config.yaml
num_hidden_layers: 12
n_experts: 80
balance_bias: true
init_std_router: 0.00844
lr_router: 0.000973
norm: "rmsnorm"
norm_eps: 1e-06
optimizer: "adamw"
beta1: 0.95
train_tokens: 1075000000
max_steps: 8391
dataset: "wikipedia_en"
Below are experts of layer 2 (counted from 0) of a mixture-of-experts language model. Rows are named router (the router's row for the expert), gate (a neuron's input weights, with its number), up (a neuron's input weights, with its number) and show model dimensions 56-111. Each number is 128 + 32 x the weight over its row's rms, rounded and kept within 0 to 255. Numbers have three digits each.
Before each expert's rows: a language model's description of what the expert responds to. This comes from a sample of Wikipedia text that the model never trained on.

# expert 15
Table cell separators. Pipe separators between cells in Wikipedia tables of stats, results and awards, plus section heading markers and "un" pieces inside words like malfunctions, ounces.
router:103156135146200144073089140084122134117095059194147135128141107085066122103105140148158182044121163162197162139127146084187095099087166088145116137111121072067095149135
gate0:162166144142077092155064113179135043098103160132160125077115107100114100126157121127099174065126120101092163211099136162158085122168084117122145183149121131145154090155
up0:139195133174112143175141075204107061073096176181129187057153127108102044151068103135099220085147096142082161177115121114149113085124065103180195149183069087156111157118

# expert 12
Place-name first pieces. First pieces of proper names, often places in lists or after Santa/San, such as De, El, Red, Th, Saint, New.
router:092125156113131181053103175096170126143084140122148128148134145118107165156123170145134152105115157086093137149191188095055128097086140131115130097121139144087057116148
gate0:149182129143163131168164163113166128141147119116112144106132100129142174133191200155111130062179120166123042123158122099138131137170135124113139098103193175115072123146
up0:151173161104138162169098133117125110142078170137127175134153100083076144126156184143146075079184125172099127122154139177150132132168136122152116122124183112129092116142

# expert 38
Place and institution names. Endings and head words of English place and institution names, such as -ton, -ley, -ford, -ville, School, University, County, Street.
router:087148097134174115126125196185113115114149148189122152154153137113135167144144181118113111100152150068156144111117146128178110140130161127170128106118118126083098156089
gate0:084137093166113149089092118165162103165131119119136138117157156085128153181157141117094148109130120131124133127103141129128140114137167133091113063173128167066182089157
up0:166133128093145123090136099144115167091113079113136112100077127103124167155160121134133125118088072140147089109178120121110082062084073154102123156108115122142089115091

# expert 53
Conjunctions and possessive pronouns. Conjunctions and pronouns linking clauses, mainly and, also or, but, his, her, their, who, as in known for her work.
router:089142111159121168075111152110132090199121073187181065095107114100106114114150151109125183070108122132164134116091114121103097172107175092123171156147132049100085118117
gate0:186143104138135085155095100105135090120091130153139132113081159127155086131122087065058183111085172165099138152094146111155127191190076094111137128119146112067145091064
up0:109141184138197176076171136153137157097158119059098130149164083123095163114133125159132076162159125106135132093126152161110141065057174166130128118152096107187083124181

# expert 58
Table cell separators. Pipe separators between cells in Wikipedia tables of sports results and medals; also pronouns it, they, she and dashes.
router:093132200127197160049114134099176139189172119152094134135143088107095136176139170094192151092092151142179148113167119089158060083115201113128128166142114115103073153128
gate0:172135149152150155128021147110152081169110086163137109105160125204151108132141132102110171068110149066127128094116119157142159138090067134113127147148143130060112116171
up0:106144106078137134101209076137122153066180153120164126144028084082105171156156067157106100186133161153132141150132124081092151202180154155144172089117148117158142142061

# expert 62
Short consonant-vowel fragments. Short two-letter word pieces such as ur, ag, il, er, or, and apostrophes, inside foreign or unusual names and transliterations.
router:086136122087190148126112146139093139141159118131084149085175134143128106127111210077170186092119117152134146161167085142122122126121181095168108170181164074122071107107
gate0:092039170124177129123119120121145128126160098121122167134044154165159159126129126084131142067122218148116106079131122075087113167131081104145151217147112129071118121130
up0:115101150138196117170134126118088112142211119095110181124112102158167167136137109109150131090107169142169147087120115105099098150109105183132163181169095126076082134129

# expert 18
Initials and letter pieces. Single capital letters as initials, genus abbreviations and acronym starts, plus hyphens, such as D. elongatus, E.W., UTEP.
router:130135154112123133056099118126127140119107121159116092168158099129132109125162198130167190075128175153158154154161195098111144095135216115153086159099116068133079139107
gate0:162087099089093098144088100123082124174091095153116120165109171111091125114149150087131167117119106130114126197162135173166101200147063104144074128122134116083170106090
up0:117199098154149131131140141162147099136136152109117138117169173188224121081080058111136131138206115118128145111097125118117157146078125136154224084112083150119137142204

# expert 30
Table cell separators. Vertical bars separating cells in Wikipedia tables, especially election and statistics tables, plus some word-final pieces like th, nd.
router:105180120119156135105052134142151058186126115167156150089188097092171132145136163117167179128148158137170161144116123102131120047091204110144152182116137145083090175105
gate0:160171132196171090123081138179126134133087119145146113131137113081108153126111123121112116108088155133097085097107173081109106101150141079120122163111103084133097178112
up0:169094121095104095119134101093110117111131175101130143129137149180174143122166089041125127121201122115138188153128113124109163165177066134168112140141140145114094061121

# expert 55
Prepositions and label colons. The words of and for, dashes, and colons after infobox labels such as Capacity:, Games:, Services:, plus list semicolons.
router:082121111111129103132072130144104117125126121150156095108150124147137148110089166087188184082120071085123142149132131132161119134059129122148139169148088070087070171111
gate0:165119145145147104117118129120132170149096160166138134093125114146072105090152120094127169130101176104098167141079134135079086116159091104137109088145130137139128116123
up0:149131117140141122109133105176144129146112118186133095184118050126084115163183114098095112077079206051093135133098133131154123117202118099042096121166126126147085097143

# expert 29
Parentheses, for, mid-name pieces. Opening parentheses after names in tables and lead sentences, the word for, quote marks, and mid-word pieces like que-ens-landica, B-ens-adon.
router:114159141118158141054073133145152132089146122134160106145137076158120170104129222134125155111097158085086170105161086088120125093063190189103157151162130046091086161078
gate0:131122080140113089111053099163092166106077135172090065088131132119045143160152125110102173047109122132132167104105142117070151110140161189112076168127170130047115182189
up0:138124157100192162155134119145110133156126140099098124147094134159092123153177130119117157118082163097148093118126141137115123146128166103082122171134078152097102147157

# expert 54
Infobox labels and name pieces. Infobox field words and following colons or parentheses, such as Born:, Died, Species, Binomial, plus mid-name pieces like ar in Saarbrücken.
router:098145118129089110064095145104132170114186075111148101094168115143097118142115196143141150091144157155127126196183132123172113094084206192134114107192123093061056122096
gate0:178143065069098087135056152107092088176119092157107132103149128118099112144132113142172173169117193100101123126101210120165154116157163124121159126166095102134139118143
up0:159089082077121126169105161131100095148147100139179094101149140128103084133119124152175156133167115149129084127126089102132128100209106093129100075095108125159123217147

# expert 14
Foreign name endings. Final pieces of foreign surnames, place names and Latin taxon names, such as -za, -ica, -ensis, -idae, -ić, often in tables and species lists.
router:102161097052142115118100146162131113077118161159112108135138131110127160100156163136146152100167132108127108120146170078164144153122149123145122133172139085091145167137
gate0:185066101086144101127080101118095150090142100191135105119100129189136082175173154102143158051190076109157126105091143108136150140144112121165091165112164121092147152140
up0:093179039172108074142155151160164162108141120128093138169200141150115151157124154156112100169180173142179109105116085146159134135151137166107134154140142137086106043132

# expert 20
Mid-word name pieces. Middle or ending syllables of unusual names and words, such as -ard, -ung, -ast, -berg, plus apostrophes, often right after a capital letter.
router:131146130185118101094030115124176076131089151145136140117148096102086140141133137175121177138108092177101145186110122131149141146134162048129126128118170100103127146126
gate0:133190062170151101177106159199176086125106074152133175113135131087135068157099125138100113147110147057114078145140150149185174130151083101125119141107130058085161134128
up0:195087111115133119129163174090044166111145105199185140117151187183109158130107093138094140114124070060106066158136111133133143102112097126145135138110118132110146137116

# expert 63
Name-ending word pieces. Short final pieces of foreign names and words such as s, a, o, i, an, in, as in Mircea, Fresno, Théo, plus byte pieces of non-Latin scripts.
router:098151147093133126093056132123115066141156113154114185128174111116163137123135200106166188116102172174104127134116158155141151096166205128177093158138073072094104103128
gate0:123093104094149110110114176183124113183150125122133143148097122170154133130109152134126136162073148110102188150100188056132102104135114093138124129125099166138130144108
up0:138166154138142096145192168102106088110153140120164089152146161115142111104105096086127113120195086147120049073138063113142131159121122121083123173136122145142115139123